Below are experts of layer 10 (counted from 0) of a mixture-of-experts language model. Rows are named router (the router's row for the expert), up (a neuron's input weights, with its number) and show model dimensions 128-255. Each number is 128 + 24 x the weight over its row's rms, rounded and kept within 0 to 255. Numbers have three digits each.
After each expert's rows: "comes after" lists some tokens at least twice as common just before its tokens as in all text. This comes from a sample of Wikipedia text that the model never trained on. Tokens count by the router's weight.

# expert 1
router:131163129099165111138111162139155136129116131134121102092118148145084150130126128123119102137065139126164117110150118133143120081087093123097131136146150119144149121126111071131094129132100151131107074162083160098137103085116103106114148117113149140088134144117133113094100176094102116113130116122073176140138103157106124125127094095088136127146129169110119126142139110082120132136140
up0:141106141118147117141103154175177134133101151125127119165127152117158146129126141182133173146153102102105129094163141112158124135085080104050105132141157138134121116135135124095142096141098108135122130162114081065125161147113094107150131094106109084144129153123132164116132140113161126165092156139162158110174136144100112126109202152115149179096118098124145132109142137115131144117133
up1:148152152114117119151115127130140115117120110125142127156143100139124125128143149124111114159129144145138103162120143110162119106127118139139106133131123161151116115108108127093127125099066153119117133121152153089099127119093144154041158120103146149097115149091153128128067142125119163110132093167104140103119129112128084113143124135120089152130140173118176137184085149094141131120128
up2:110124115160171120118112122145123101118140087181109157126133170097127182145126097127117112134137160116163135114121109131092166082126149112125134115116129150168140112135179121149127142095104129127124142144077123140105126120124114128131132094122134115148106091145113092147144149092154100170137090129148141059124103147094139131094149119122123147146126139167151146129109122142139092148128
up3:117116142130095117165132084132126126181090124074102156122096132127125175132130144124136091133144072123155118094146144115142132123097113118112163109089105059117144178123068072123121183137100129165148177140128099114134109134142121128137098130135138159105133129120123134128130123095130100152155142105084134113124115108138101111150140159139117098120130131131111170122144141125077126192119
up4:156121091151124167167084095098118124131129099112188144160109130160101122145176138132103122121163165144141105125152127148142123128109096105115158145153094128130115106143094091147125094147136157130153132169138144126084126128114123093105129123123111125129137140154125096100105095117107097163140120125138123133109100185126147116123113094147141094141146175106118123083124143155123108093137
up5:108146141093119132140129098105126147169130145148162146169129145106119150104140143152127154113144146112140126168147161112075103116127142117142174155115134093080131153107155078176106156149122158151114156159123154176108139142133056164141145156165141088116137140075109153138116175109121129150132090153117143174113121134141125149140136150155128146138128132148118101085168117134129085134124
up6:147169139173125135116164105116130133138118130110105107104112132126121129096141108148109111113116125112155172207177109129131189112110123123150123090146116109140111087155099103156128128136107107108179108109125175153123147142125106114143127159124112104136117085135183132090058095105120094125120142115101102120149104136092119181115123156136070130134139161134132136134093133145116111129123
up7:113149125113120124129118110162171161094143123088110081158110147092093114130137128122107112153142108127107155142128129139130126118148137113117136131165152151144082182154154134123138130133108140115163125155123178133124145144173149116111098133098086125109106118104105136096125120138110134068142108204097098161148103127101125190092101126131170108177115114095136121124072157113132128095097
up8:116148140101122127157099135120112137151142107143161106136125128167088153096129127159167135099134132094131155129128127128139079105143087139139117175131069142100121170170133084145089147126142118118121144198101124109113135167126097138139110154080142151093157133137156142151134102140130092150106165141135151115086107148135143140115134130109116123158160117137123126140125142116104107135144
up9:134117169161133105137141129152129099160083117140168121093079087170147138152148126115146138113151120137129119124138149130141091136137199143129158117131130109157174130107135134118125136192112152140174131136128135091128095159153131184152148131178130120154105121115131160170152118176119167134142117142083106125129108132151096115101117133144122125106118176132127150114128110120143100135182
up10:160142190103089114130119105131133123084149137146115103133129108177136119078136105133097086129126104137109125156139134113151147101137129147083111154111161104137097142103142088102153139190121135170120140167149113111126111131132121186082145100144135137134103133137107122134137150079144143136099118165111185126161156132104102136166153090134130167083148120156149126130119114133133131138114
up11:136131185129151177117152117096111102113120158110137128122098158146154093119165110121137191123122147090104129071092082119121121117160098089134109140111130117177142136147098120100118139139120096108136138113135145115139108134113116098102172127135154109105116093141126104093112150126138158126146127160119137108160105135090140147120061113157131136176143144171130126105128155171117119064123
up12:156138115104127177095147104179168092133161126119155159170122107164119124130127154112115096120119113115121144076145163142115152089104146150138116165163147072114118139093129139117105123139170131121149125119118125104108134125129136107148092162104128162123097139119168113083149147139096129142145096118157162135120121153141104098154158111156101133109122129173136102137148141109126113105113
up13:156128155102108120132134129147120167108106122129136115133162109124121187114175140164128109109131130127121124169100155134105108128111099116114132096126161125121127181128083131105142154086112117168129090153104149118093135076133092109067124130138159123125078132125147168140091157143149197090181137116104154097111135119159120128118134077116147083160123134130080137118166122124182152144107
up14:144100148103156105150093095148160141156118128162127109092134141150109153123171078108103134078127138134128109114119100131124123160124074144146128102141095111175133145099123141162101151083145142138143130171153106099137113138139103155140132095140129126135118120109147097164138126118107111080158140116135111132181121072108131133135153115161085108143145127135129122145126128095146155142156
up15:139115177140113129066142108060111138117150042153125144134158149133145128110126155125145115160158120119135130145115119127110145107121087157160124134130135141126122131143144135088158096089144119100163077122102082149149128140184077104143127141154134142126112118135157152151134122155168146107093160070135146128129146169124107097136174142129160121135106152124090076116117077108126114111129
up16:135166167126172161179131107095175127159137149082119176165099106149150105115158161123138085114127102122153125100125144154126107142087099154069122085120093104149112108139112154107140178171134145143110123155147127131151122135137133129140081117131145137122114152096126170161099148171131128162099086153118117158131100122145096116111126175101122122159101122120141102119090130126138098125171
comes after: " |", "|", ":", ";", " January", " /"

# expert 13
router:131135165118079096105126168148122109139116108127134146089134127121074106127154116170156124074168110118127103116151104134156088078088131099177079109157135147140105122125128107139090104095118138081145136130152200104138102110119132136172136128137107116121123162164117136131148151125162108126152065096148154126134097138104133093105097111091136150128133148159114151109153135132132136142121
up0:117161095163151126126150153134144093103119127139130141139116135094115117142109107166133115088115158147134108127129103107178140108106114144064104125116131136135133146117102117143108145124104118118074128124116119119159149155069129158158147133125191144153111158103159158161130141132126130124126129115151174124150136163109105133114141110136122183106119148144145153109163109149096164118164
up1:087097168132130132139139120110144093157143111120112168150135167136107135156148086136125105144124099116116154135092111094131092135128144121110120122141096159140161146153114120115124177083142117119106105116112173124141171075108109098074100107161161120134130158114142150108158098137128073128103141076096136120144116152108145145118132191115101185130148128145137126140160128112135067116131
up2:137130139134158146121138146123187120129106109147141143121100142195107127199151096106160103129125176168194156107136123118163100120192118049159135076127128097120086158084133101103162144157113137119138117159149156161173120120111092128116101087185154109124115113126111084122128127097108119121134097136109128102148136143146065106142156155109101120128132148112139106116126109133128155124132
up3:124102102132098126093132170129129124097174099161155094124116124103175127151182147116103106139113111169144121119078125134130155101126127130105125149132104138116117170102142128105101156166119143107102110114086104128113142109172099152118144150116076099133056153163167106147131114122145123130113098120125150142114124138096175138127129125178154109127149140091137111162142129113140121134184
up4:118165115092134159123147142129132151136116110114065134141159131084153094140081096103121123105109111128122108132135137162138100099120120114134119136132103160140133204097093117178081137093107122135109129139094142125133115095110156121080133122154130138116130160167144124125153127100112112108152133134131104131124152121149140089122116134134142111106131151087093156131108090151144149105088
up5:156121137139156117138139109118145113129118142108130102160077171112082108103153100110132140161135093097108125113152132087120135127088124151138114165150175099165123099131087138096083120188126154125105125101148138097137185121083148077107098142136114136167136174121143116082136097133127122127108134129138143117140109133104137125140120100166136122135172132150115174142119092120155105102141
up6:110091138127130105107093124118079115150154119148134116102142128151136117206118110139134118098108121104096144128124153098160074132163167126128123090108156113155140134153093168116094100143131134130105133117132110093129122148140127100105156101178089140128093129144182134110140130115141155132138101123089151200133122128132107108135162147127160125128173143117110133150126128117121096129137
up7:134090146101135106099115138096153092114156122107126145123169082085126118144130129139096130154113122102098162088090125116111121099134134154117125119165154167137107158126139132154118108148153141123156115128116135126171142109115152133125161115120157144085115132124127128112127098159127062120130151124108096145152118102115113136127126132139122173190120142123097098107142148139166115134134
up8:150126166112085100101099106136129114135082155136149114146117142113095124141077094098097144140147168100110117152133118128121133085137134133113104179115112115135136143094115150120164096105141152098120119151095177116135162084103127130169159111111126116107154130136118122134141154127103150099102128125121145128143085118148151158130120164081152136090116110125140125138130143125093148132154
up9:114099174148115114187122099135090157141100158159139170131140126139125146090131141114126118115144082144160103125114100159113121085126117112120112145144133114095139151148146122147146122137143142105121150104144120115127124123104105107133118155097187155142094120109092116116144158069158127112137132120122152133142095155088095104134127158127100109091108142164077142084161120150186083146134
up10:120143114086129146126156131115130086124152094155111069130154126108139100105146100084107103133151114093123106128182155131112177150103110121134123138111134150115148143177107120147140122143132068115138087111098118126151160081155134139144116115149136109142079160087099087109135159116156115115142136163079132122132146133114143142146158114105098128133163119113122144111107117137203129109160
up11:141130132091093119106133099126119173164111114112123129128105122147127150112181154135120061121155138117116131133148134143129153180103087140123152119127146127115142124083167097152136081104138111130135151120146143147113114092109141094155162143156129076107080125101112113136107145149154126141138093129129176160148143135140165122165115116147094125125134131166092098117148090129118125139112
up12:114151123118109127159092128111081132115135150113110095128101131098135167141118084157133135099141131091154152095166117135109108104118102149112124099113130131111118123135134125158152136202156107119055141142119172113132109125112114129133145133122075112107165123096145112120127134125160124105120139122164142123156140088160131117137104140146103148108152167161118134154085185094147089151153
up13:146134109082123125112169120108183158153169116139127147147154148131098128125163126152133139099141103103097129154108106127117148152117096139095119158117140125160099193083079121085111070115172152107100136108146159069172151149113115118127084077147087089133119136135138139102141124130100142103097151146126129111124168111161136117145147131091125115145122198144116123123090148099124137115143
up14:111149143085153100101103147153163158108113127095054135131143147129114111138148147165123105108158119117145110141134117094087123159169155107121133072116103139161118093115120150090115134174107139072097122121125150145163148142126155178117121132120103125132120138088139100116132097127136098161141097121128146074174088128167141136138135100130167133118135119149119087139153153119131114117155
up15:083138134125089150107083114148073106123165142116129156077142162143108084139165110105145128126136112113091097146106121160129106130123136121155113108078154118173113110103123080183132087126090116093115125128149148155100105118122095139168097081161129151161085157115134123153099148110117131125107097151152143143195157115072146117099105148123166135175124127152089140114168139087112117136116
up16:170140097153153139146065141107144135130124158121107117141115100106103155113144135123112166116117149141113134125138124078139098126099104164120127122146091109146179136110124135133147130146103157096153157100136133138082092160120086123137143098140104082144132183105165061121102162110136134162119088188146131089099168134143109098105155144143156128151130138134167109086116090127131147152116
comes after: " the", " of", " is", " in", " to", " was"

# expert 15
router:162106130132118098114104153118122087082132123088140148129155122130118141105140113167141096136123118131146122147132105129134135138129096081106106140165094127171159183115083124166104123102133136135109147126106115127114077106170160140123066172133129143087116136107074132129108174132130102119158092098097153101134126132119119211118121120102134148107141137145127148111140128094102137122102
up0:127123131108105149173140135125119105103093113128146163134138145111143101120143109151109134143145098148114135159124124141157065144099165114151088107148141175118117127123106142150125101119136114124147141099123122084119123121136144133136120169116116098173098135130142059119185099081130108124123153116128132155158106124162124148143122169126131165106155135148127137150102137115140122161122
up1:116089170151098127195166119093128150148118115138098156103115116177127167159139140147098134130118115139146131069125131107155132132129128142067107101148161155148133147126133127124154143167105103077174151141142093112153137147146095104164122141152115091104119118127124138109144134097132097138122145154171112106140103099128133125143159109116126148150187128100119111101142156126145098090092
up2:169108105090138131133159135125105114131102111109103149091089116173127120130159146140156147153097146142142152095108135146143141125118127123144126160080097118142071107123143105140158106110105154150112130148105147092134146099155148164106122158127168151126143078122118139133149143104113133149109169128104122141145149152154100131148109103081136127069151129144147125128116118048130098135107
up3:129111124112113206102086132115123102143126113138121141084159141171092107133131115110151100128105115118114105131138103129094124132144134127127094161179090140105145145121088102141187133134162146191112129112123111156148097117121141089136141172163110141106147103109128109107153126127116137102080075095131118142140160140141098175118177106141084102143143114114106161115138141155154105134129
up4:132110118133141142121125082120159113106147107131134162089108127107134176160168132149129142158112132080087126122107163115107168096121101153154106068120146109092139083099159133127137127134114142095162137167135140115091157172112155133109163164172149099157083154132131140153156091158130131090127100131138149149115109126077142119111161135131133125090154134162140112110133090120142072133127
up5:139141076094138097058153124139138204093134167128128138124145125139157119129136089134139113095135101218118109115140139144108099137105132117159145160148130106140140124125159143155119115088120195119124129128108120125090104103135113138075157113080115148134116122113121118127149141148156109091150098135140118139117120085138153165120140121088125135157121138121136115116123144145157091098127
up6:148161098132140111107176113118142162117107069119130114141114128150126123136109165085069123098065088146098131163147111119123157117124105125098124100095116133155149107114158100096157112150132106128155105123115119125163126140108128159124126138139137147121128151112129083087142145109099137134147149169149119142133169135128122169125130113145136116112144145124138117153092066110128174123108
up7:147134151149108128131132150120115107099107107138166133143128109148095114107131146124110110112162114108148108151160094102102101115132088141120099180128072139129140135126116144148132133156117113145113137122052121149113126151189148132120085161131131115102127139148082163136109138140153143145172088157143128124133096140092119149107150134162158161172153139192139122127161152106177150130112
up8:123153092132127167158125140126150086120086119113127093150158123172179142116176117107090114094132118160157166129108095162122085147107074130085131158128124097120098092090122073117127128118106095109117106104107132152110065146139133150135151086137123127106073134107131123097133150130150166154151122150119150113103154134158123130147151167117151126151164100114072106099145110092124165128090
up9:104136144168076157098137163097149115090118143164140165159125144123144156121120133166126124105084073159162161123138135114130095123116124140148126179124115108136131136144114137139151165133176104136164128102147150142133106071162123125113071134080114128144128136112136150142169162108120125118127136154068120142128105137151158124147109140091126146118177176091118156127101142093126158131153
up10:103100128098103121113117147128165152127138130090107125038129109127122146094146100132088123116133140152120120137162135128108087105104143094130106115142163109109155112124147134118107077145158137191137132132147109149118136107187106146141126151121135081148116128160150096094177138143148132105111153110115089153138084113095129151133118132123131158097087107119162146114139145143149177136123
up11:162147151139092153122176120090128103126112139141130127100173134132139123127125101118128092102118111180145115121103132094109077123154154122146108164120138154132139139124102132155120143088093139105142169129130128136115104109125140161117063154158140142133135146148140151136141163131141111169166142096164149076140131120146087137138090119155140118069099162162146130122109113062133123128112
up12:114109125162101126092148132133101090149100133119086099116108134116160115124104114130121148146178112106153165145120123095128178117127104177121069119132148173110121176106114065112149104103092126124139171145161121134117102089158109111090119123093091116139117120135151141120107170142133142111122093077128156120105155140150122128143102116123136058126131134140113118128134124143137086140136
up13:131071140175134149121129111163142078122100116104115130180129114091141173139142104183116092146104120106127094159084148082148114093170122118144114125183094146145117175114139132135122120127118162129157094114135181126157157118133143153162113102106111091152120119151159135165130138123122136129138096145129134119148117155120135112149151130140124110127119151105140171132107158097090136107078
up14:111118088140137119084133148113124149124128125125114099158139098128106106121129109141150147163137150122149135155176088131102126134136146088115115129095113127121117119119200172144139112119120114137118138141165091074139099178137143128104111102135122108094126118150139129097167167130146103100150124101095107139152105121133177118127112075080077171118182128123138093115124115121142094134099
up15:126106125121110133162117139108093160139123137106108143154108145126129108104157131151101139134084158132174130117152141119132117176106149184131130179134085109097115149109147112163151101160141134111140142126118110108080151113110139074131103118142127111135067104179136159118119095126142136150115138079122107114083121152180106164099130142129136102135133122128121135144131153139110099104137
up16:099138126130136131135153163106105088110083135110121096113081109135110126115116129159112152137143128138127114122145118139125088136163144152121099143165168145116096142123123134145121097130078159148103138100145085127147126131148122102082079142150109128064147153154142174146142157116158142152130143158103124118140153089155142130147119185083173130145091099104144097157126126117130156139128
comes after: "\n", ".", ")", "==", " ==", " ="

# expert 8
router:131186143099108106099155118095114115114128134102132137073118155084051173112114151159139117100143091117138160133144148158096093072128135108091126148110101143152152142122126141132138092126122130106134165166116136130122119119114118132172092132136118153108122161158118149146136213131102123170122146120123147159166131121094123158150081075149114119112128163117116122132137124114072157084152
up0:115166107075095161162142132115122119130110141124112130153140142119073113130116118146079134102111132066121158106157122158083155099133137101130186163123144119154135120140112159112158145150141132119122110140126162135057129105132132112162167147126096119129112106153133161137174153126162100127151161148131131123138148123130137130144115123086114127155149117128095080105082096112133103115092
up1:109153121132144173139126120106141131103123106129157092143122143187147116120139133084094182145155123110167179131112141128091125144134108118146119114138144157096150148112112164105115122147145123160095092122082148082111101101148107153104163113162144131164113137127130141181114125138093103138151134145117108096134150143182141151177123127136099105100141127123126120144129099075125143111109
up2:101155139134118154089139147142119120116129115115107082118144134117095132120126160104131150110122097111048136079108152150123147128113138119084145158093102152158109142144140127124143130143073141173153162133149132125114111113180141147165151130150092134107102085144170096150102128110091127150111114131176102117102114150151175128140130151131109127149171134129162121143106117118092145137133
up3:130137094106124102133102126117116173112161165157122086088111150108139162146120138116137115139097088150119105203136119143152126155115103105125176146106109178126126162126072108112159138150137133139129114093099122132108140117151103105117117101158135145161114130128132145132114134118125113124149142145103139054103097114115132119122127112126110103116126139138105152097141176100186132136147
up4:091114087144109150141115149182128108131130154093122126157186117134151123141148131121099101178147122162128101137120198122165141112133155147075159146129123151090126144170139153089122115123112113131154100133151128091110157126119150124138126140158160135146076122119140141120105124114152158113100117144103099112106132115113158165117117105087123138102134106114135115121113146110159135152129
up5:149129141172135131112120138143133155127136143147098133110100132133132123125140104116122100162145157131108136114165153159190107136115161170135139140150155139166155127098146128054152161152129160133117126148129136114115098124151155094117119113120089119103149105163172201163137148104175123134132146082123109133133105177131125148127124121073125171093161155141105165091100100114102100113135
up6:139114102105068114121083139143091132088110116156103112144092150141127125139156110117128136101158105132108156154121106149081093144095113151134124092114170150124079094147159128163117129130126126131132156136130098101143113096177144133159164154129156130139154157162133148143114162142101085152071139125123110125137141097108096173123092095124142134091163103096118152088163085116121121092132
up7:171142161116104097123102073157140049130130105117189106093112168134075168121131137100136141159132148084136121110121121131107145086136093135095117122153168123127106097110116106102120148165093092105115123100137125140160109126138124117143104174162117097087141123151105078122168132138107174114144077157121133121120138122114103115130111178125132130150093131099138125145118101145166110124150
up8:082126132081098153113135132081165136134105144140152158101129144106189195135133113130087108116092100157122169168136090131129153095115125135085113152107186137176139114131193127124170132102117128125161144137125141136114125126099112143155086082119137144091144166142148075129102155137108119112131148125157145115095139146157117145111160108115127177142136134147118122159113147127114115121114
up9:134149126094133129122183115139119154111123129142133153126115139139123142104151081125107089181139138087106128146111161145111128125111145140097127135140134134131129137152169148126126131127089124097142111117179135141054138176104141169147133071161121125105131177126133177116095082123149127099109157098168129104109151147127108144125092145154110148147163123135171120110131082093087139108067
up10:098165168153121106097184112153155134166108130138145111138132142132129095126119142135128109096083046159073138121098116168118138168077075146097132127132126151132162126105079175098137126169161160140151148110146110109136115148123117097114151154152133129125167140173129176122141163114152113129146112143166107142109150128133160154112115164126152140107137133122134122134141111095145129127161
up11:144156125142145112104173106129147125125099149128087119144103151135128148111130120080120084144148156196145145108098134159110174146101102133095141131130120125131139134153122164127097130116145132172137069135122118146084091162161137160095161143100135153166109084104160160085127126120176110135160144150118138125148136111108139159158108091127104122146148131099131100163115159112123136121121
up12:106135117131140139103140105107130114159137097103109123139159144088094140130118156127134140118118103123147150144116122149127116148176184150098152139110106151155103136129134104138192116154141077139126114182163142120098123076135103108159131144090120086118081086133085144158134146130128131081049126114171108107079136077170101141105137146165113167095167114136152182121105124121154159089155
up13:124146143142129081154133123099115113140175111133105139100128158106088171137117123138130121087120091167082108115159136104138157109200130105107085144148092115122174148131133119136134138106159103104113079118133114144091134108119099132115135095113099087126124154161113151119115127122139123138119137116105135129121139131170167150095132135108130201115145119170112152155134139115167136107165
up14:129130182139073116131108108098122119120152155131103144107136164120102162072139116160079151129117099138118138119102143173152149111131130110130123166147130128161138112134150164118205089089126135136144161112134110166158103159167135168120178146126117119156122125115133116141141172106117080098145153092070095169134134122183127124148104084135142154107152148139143078142130097123150124124138
up15:113113131098078136077138110143096119091120130162066135134117153150147140171118110153105127122146142141141130137127121146171168112150095094151134152097104125179152091130117164098152108135129183118104198106128114107140143155109110121133111153097089120126116085138138100150149166106117115136113145132153123137116133091142201104126117102127128136156157126105123140110143088133166176158157
up16:149126137143086137101133163088116126126129112159152136105094142138153133136118161134096091165083117103136159139132133128142123111111149149166115073206154117118116112126167154143091130138111114095161181143118136099100136128110105116183105149130123113121110174158115084084104173127139120159120144084165143163083145134110133137153120123120144087080136162115118149123121129143139153141071
comes after: ".", ",", "\n", "ed", " as", " that"

# expert 11
router:196136136095099147134076172129143132155156101099114139117167174115117155155133123151140166120116092099151158149158189137127145113125131100101109138157127099126150196116152097115140130108130144090110157202135145100085126138155188120161118139135144165094135133106122158097129127121112123136183122129109085144127111157126124081159125123142122153116152147127115137136104113115097136108112
up0:169125116140124095128133120136117129126146106119126149115159147130121106096125126119157112149068114121135150169139178140116128109145112116150086108107117135154148128152125109115149140123134124163116172165105129113127122145106149122160193090147104169103078142108096176127152172091078185165123127088161073114122102116215079090154152144146176137114135153160129110136127120129120122109137
up1:160144169132150128099143118156138120147135139090106139115117145126112092135126132132142097165122177145113122100132082114086133093112101112124121116092107144101118132117129089139091142135094114146124115126138140088100126093123125110091094122122172149129127129164150097159159147105121117150134144155134107165104124123073169160118134118139088109126139174109135103152125068168142113095091
up2:125133122090157124146155159098121131108162127175101107092138124113127110125122160087103160117110147149196180123146177128123107144152128142169103083111088112151164134117141138134129101076109091164192131115129106156124153144142119068173115121134155124158153119139089109110164159110129121139117125078092140128187103129134152154119125128116085123113141135161119143114131110155121106111154
up3:122101130122121132139176101121144070112110161136085100113162147125131156116138115123154136147097103084110197125117118109137145148108129127155126164137138126180146113124140134153149143096173131161118094161146166128136122115092159107131129100159142134159146128151138162127145098133092128162092141143113131154141147104128105114087120137140113170144107146093104159121147169073139140110131
up4:118106112150181139127151103127147098113121111141123115122132134127144155108145094106148135139137096138147104141175153076083128093081145101105082161134122142130120117159150109106145126107144132129093125135038081158128180135102110123102110132145183103141142121116140113148164105120135167100117123152129146162115149148064149105147118134150084141136122150149145074106138141140125133123168
up5:148133158124109147128094155146116076122150134113107118130078142133099139173144089098148099174140112134105135127133118126134093130090183085128087144074131106088122144097140152113133106105128121110120115134169116086158156126121104104154108140138092109137102137083175099159134109110143144108126135152112136128143104128138124157107104098146116098122117118155120142158116102085130101105105
up6:143106117126082097089164113136116128121173146153100114142142159090138130150146095138123144112125134085127087138118141143143123166131114071134112174128124093086165168091094145103114131134182134138124115155124130104158121118138153094120139158133131158101121097137098118094132151117094166105133124155126146113157141125126107171160139128121111129104121076102156129141131133132128124120124
up7:185105126114120072113149092094143142114163122097128120110111123132132087120094124173137133150129112130109127133140129162152140134097093124087130159158135112143120154138063126154100135146141143130127130151152111119095149110096129124098108166078107140122137116105103135134161122132093198149104131068142109123121160108131094152160104144093142134100122114129141196135132124153161114137108
up8:095094107143131120104113113144179143154158115142181160134130170156160149124144111129127108118120120104126100125145137113129101134126128152167173121132145121091136140129110167148129105108133147118149088191123220095140171116073131145133119110128074136118110104124142131153151156119189115158121077121142134143131125141128157124095077136137100118137128117141128140142096116128073101127143
up9:129127129139134124120108143116149170164148112081142115152145135123114158084139131146156125142047125134085138161155144089156121159122130123118168090128129156118204125133119138141110100135164147118123159102176137060135179094139102098150095082167136108158108125086149127129158154133162141090126150133079172131143135137146122119085099106169137146162176106159121142083117159117119128081139
up10:081173078124124152109140119147150100153153113103121117117106178117098133090138133136100157134146142095161083143142120141141106140143110117122129160165124122124157148112146095111110144087098148138095152131188137143145130124101083121133133129116146153100126107171133113093114123134128100140142163162100130137141156140115127121140128095111171097139170141098093132137075128153142104130091
up11:150102092117077108097136127087174129134148082132113107168112165111127158127136154135161147138099109114137070128170134154117067113165154107117108099116160141139158166080156108137109136132125081138131090178141115092115139121149107129138125140116139134138137111117132116090165135140117126164126107118158104081147163123159154154110140182112150134136140149151120149123119092114112149155128
up12:125151147125123115119126097085129129164129130174162091113121104108107156148154114106141104160132168139149095109165144147105140116087120189175168102131136142163120168154143110120104144118100154153135128168066106130153165131144114123156117135107127135138121162115156127112136142114086164137089102128126142114078099128151160109129148148160155101148178134089136131120135116147162116126144
up13:142131148069097100172140126173116120146124116124141097153159193157072111180110130136123152127136128144167122096111131142147123132110100149073089128118124113152134133119164100118125111097104131063106140137147139130169109140100079121120129138118153149161132160117144102139129131095128115124175162113106115143144085165116093124172120094112108140170148118091145170080114132128084111149147
up14:151139122130121165137106092129164093161160072126145148125109173121143165103125118142154095117140161082046108126178153095168139122085114145131107150134092135148125097129163118118121140172111167144122138144148110125125154143167113120123142103116107118140124117153133145134106155123160099114177138122119132153109146137106138128138101114147096079125107089094158145154120120142161143148116
up15:153151180125138092176113119131107172076093154127103085152132104151109138149163113107113096097092091160134110116151154177131135107109123102146128155107137094145105116115109111139113110123116076102119150188155126073096121090147126076095113146138157120146107116126125137134148121152126128114150131100110158112103143093098143090144141143143096169097127146152108154126134123112106121092116
up16:125100137117144113123133159110107134148149130116113089105140088134123084116123147149166105069174141124108110113117124099154063120097143184074105121176154153148166100161156109094135085159116111084106108118130123108089110129152090128118153147159115099115101120132105133159103112111135122158115140109131142146152134167137156138123083133130118139147145116156140132141127146120140139114143
comes after: "1", "0", "2", "9", "8", "7"

# expert 3
router:175155141108117117133124163117144121114159132133129151155133132082092108125126133134174137089097162132115151118160147186103122107120129106091147150142112125110103137181103157160084079119106147155139129146132116123096139103107103114136105140144134134107124169129135128079144112065110123149128099144082107170145114109128116161118053137121114147110128157155105117136118131107162131180086
up0:123136159108117148122090079142146152119085133135110176138173141115091117112137122101141169143103124151152152157165122132118115118136159133120113141151180124082122083194069089110150135137135149097119133110098096154131121112108119138124101123135134113154122101107160120125115095118170138121112103131157122113138134163133141132087151094144134137132168129142134086102128135119118145107128
up1:161161173148128152071109151143126130120194137122090168169137126163140068142089152113095133141146089126132114114157138106101129146118098135137088158111132149093149162114100124101129141121142171125150104159128131190113136118116146135143140182116095136109120114153122081122147110108097147132108151145115087095119106104127155159102101152140131067127163120081132100127143130114129157173126
up2:175172181136119114138157103140164160152148129158123142176096127109095128105179142186146142163138176091170147135148101134108100116147124146173130173130146130126112130131142071108056120124099096105107100107105104106149124117135091160125120154161172085134139117169135162127120152078123138141136114148123140109132130146151094101120112107137142112146117098175115144150121174114127118136118
up3:127093110207134157160146117117106065108133143104136112115115127146143106145131136111116081161168106157125104134161133130115109159176124145105127151112099120151165141145166178133101126143098158104121132095125079116122080098147144166132102114115141099136108097164136102148159138121133141117099109139080157140126109195127148162131084140138099142169122162158112120132138126116134119139142
up4:182116112186144112135100131151110099133114140132141181111118184091162154104094144129137138152122141114127117144126106101108110142157104121134104162166132174132128120174110146106142123147087139125189138134103111134129113148163132120109116161158151107093125116127104109107131117115115155074141128165144118132125145137122152090079159117106150139123134136202174122158154116170128123124128
up5:132101190121114087090111115094102107123119124103114111108162125153105121092140156157160124117119084165153129133115133148119147145121129163110134144130145121081120115091127143128125066114093108150143140135122123116102100126176080098144094155140151125108122076081111156135085088128161106144147138136100081109118112142126148145137108107107137099141095117143118116117099118111176110119086
up6:131130154101145108094106121124165107136120107147095134139124131116116100137118112142113114156143146100127171094143100090107117157110130147116167140122087134135110115108102154107120172090104165180066117169104098126142130104133133160124185126103126086174145150123138099132125125125107122122126124137140086148171100136137086152142107146163107107133134103172127146143136104131123166124116
up7:162106188124161129139108102080136163085128218099102119125122145123107103119122157146159108118144133158146134134111161094119167069167111130132143161136150146085122127125086129106146129120164120119163114131121114088114168077107119123175140140101156164137149147136083128118137155123150129137155147139075173113129076122106114167129131116150116111162136156147123092118159131132120107074127
up8:114161103140096134111090194116109111139117151118194146126160145155093138110111098106106125112162101161123168146109098113156089119084156109128097136127128145117111116099138153163105132142173154137129106063118129145130104111149129116157139142175153135115137159107159139159098152120105130139104127130134127114179114151109146139104154153118125104144098164113088084138167115142098099116129
up9:175116095069128145079140132130116110141115130126145142160113142099160119164122124138092079143109135147116144149098100125154104142086123144104129131156141164137117151081105185141119140087113145126090123132129164082116086096128138054109116173169075088166125126115124101113075105098142139119124115149097132163132096100133135129085131097147141122137142123153134125137142132098152129134120
up10:128152138135090097143132128168138120114094136163143156185168152049060138124124128126128149089119116103119141094138138148147126123116128129162132108138120131135075147167124138106120112125138147171158112166141142058100146134124159125132124130096121105145135150146101120156150160128133126161080114117143120097136127120125104134135149121111127140144116123116149138093126137135149150162123
up11:121133130142137082137128156113144135093142092134178165141146139101133129158109141162135171128142138110143074105085109122106172133125128138109120131120149130108119111130128079119155085118121144091137140115113155146110126123163116136156129139120118109094082114140148121084160095165120104114104130155158131116166113103117139161126120146094075109185124121149144125134119136140130144084123
up12:146113179122103165130174146140148093120103112117109130119139112147124125127105142134140128112100137101136116152168151129161108089129138138165145137137145118112171123118118138087120109130178143117133129084144126129117158059091144158135108137133092123131104139106123094131147136081159105162115128134134149126141133116113129126144087122130092145142113131136101098129161163153109124116078
up13:213135087123143115141128145135143127149094104163098131116143100104105106118118115132136128101145167129128138167108124149150136109149098126139149132163143143119171137149097123134109159122160136090133122123124126156126136125138136125102172079135138121090152121117171150080168148140170119115162111113156105168141113116149125131108104141117118142132149126142115157117158120134133138142130
up14:113059114131084123090132113142100118107120125130146124155126119150112157126147155135158107131117146082176102169126103130143126117143102130161120137151113156114101112120146177145131139107084183109107141099130155153133113150162079134149130134137103113148185119112140115135180138130168088106160138177099118078147107106143164115093108165103123143104130136147146097121116050135141114127122
up15:164116149102100069104119104127097145158157151133116142147129118111101112124102127093121117115130112157119143109118153176079127108107135119110111127139163161116112148111074110144103137118113156163083127132136106134121116093122106125111158133152122126131111148098131111120164120084148134129154157087130135121101084167119127119112118070089150108088100131144158088116156121151165141121202
up16:137124107133158105075137132092121136109111108166156115094065087120106111088125150123127120140075130134149169119155135136171126113155097128164133141159145085107148143148139113129125140063150164108148101157146095157105099120163143133116193116127145126112114117146136132093159137133152155122101130168121147155149143122151138117176137124156086134111132112137107101112151150100176135147103
comes after: "-", " (", " \"", "==", ":", "|"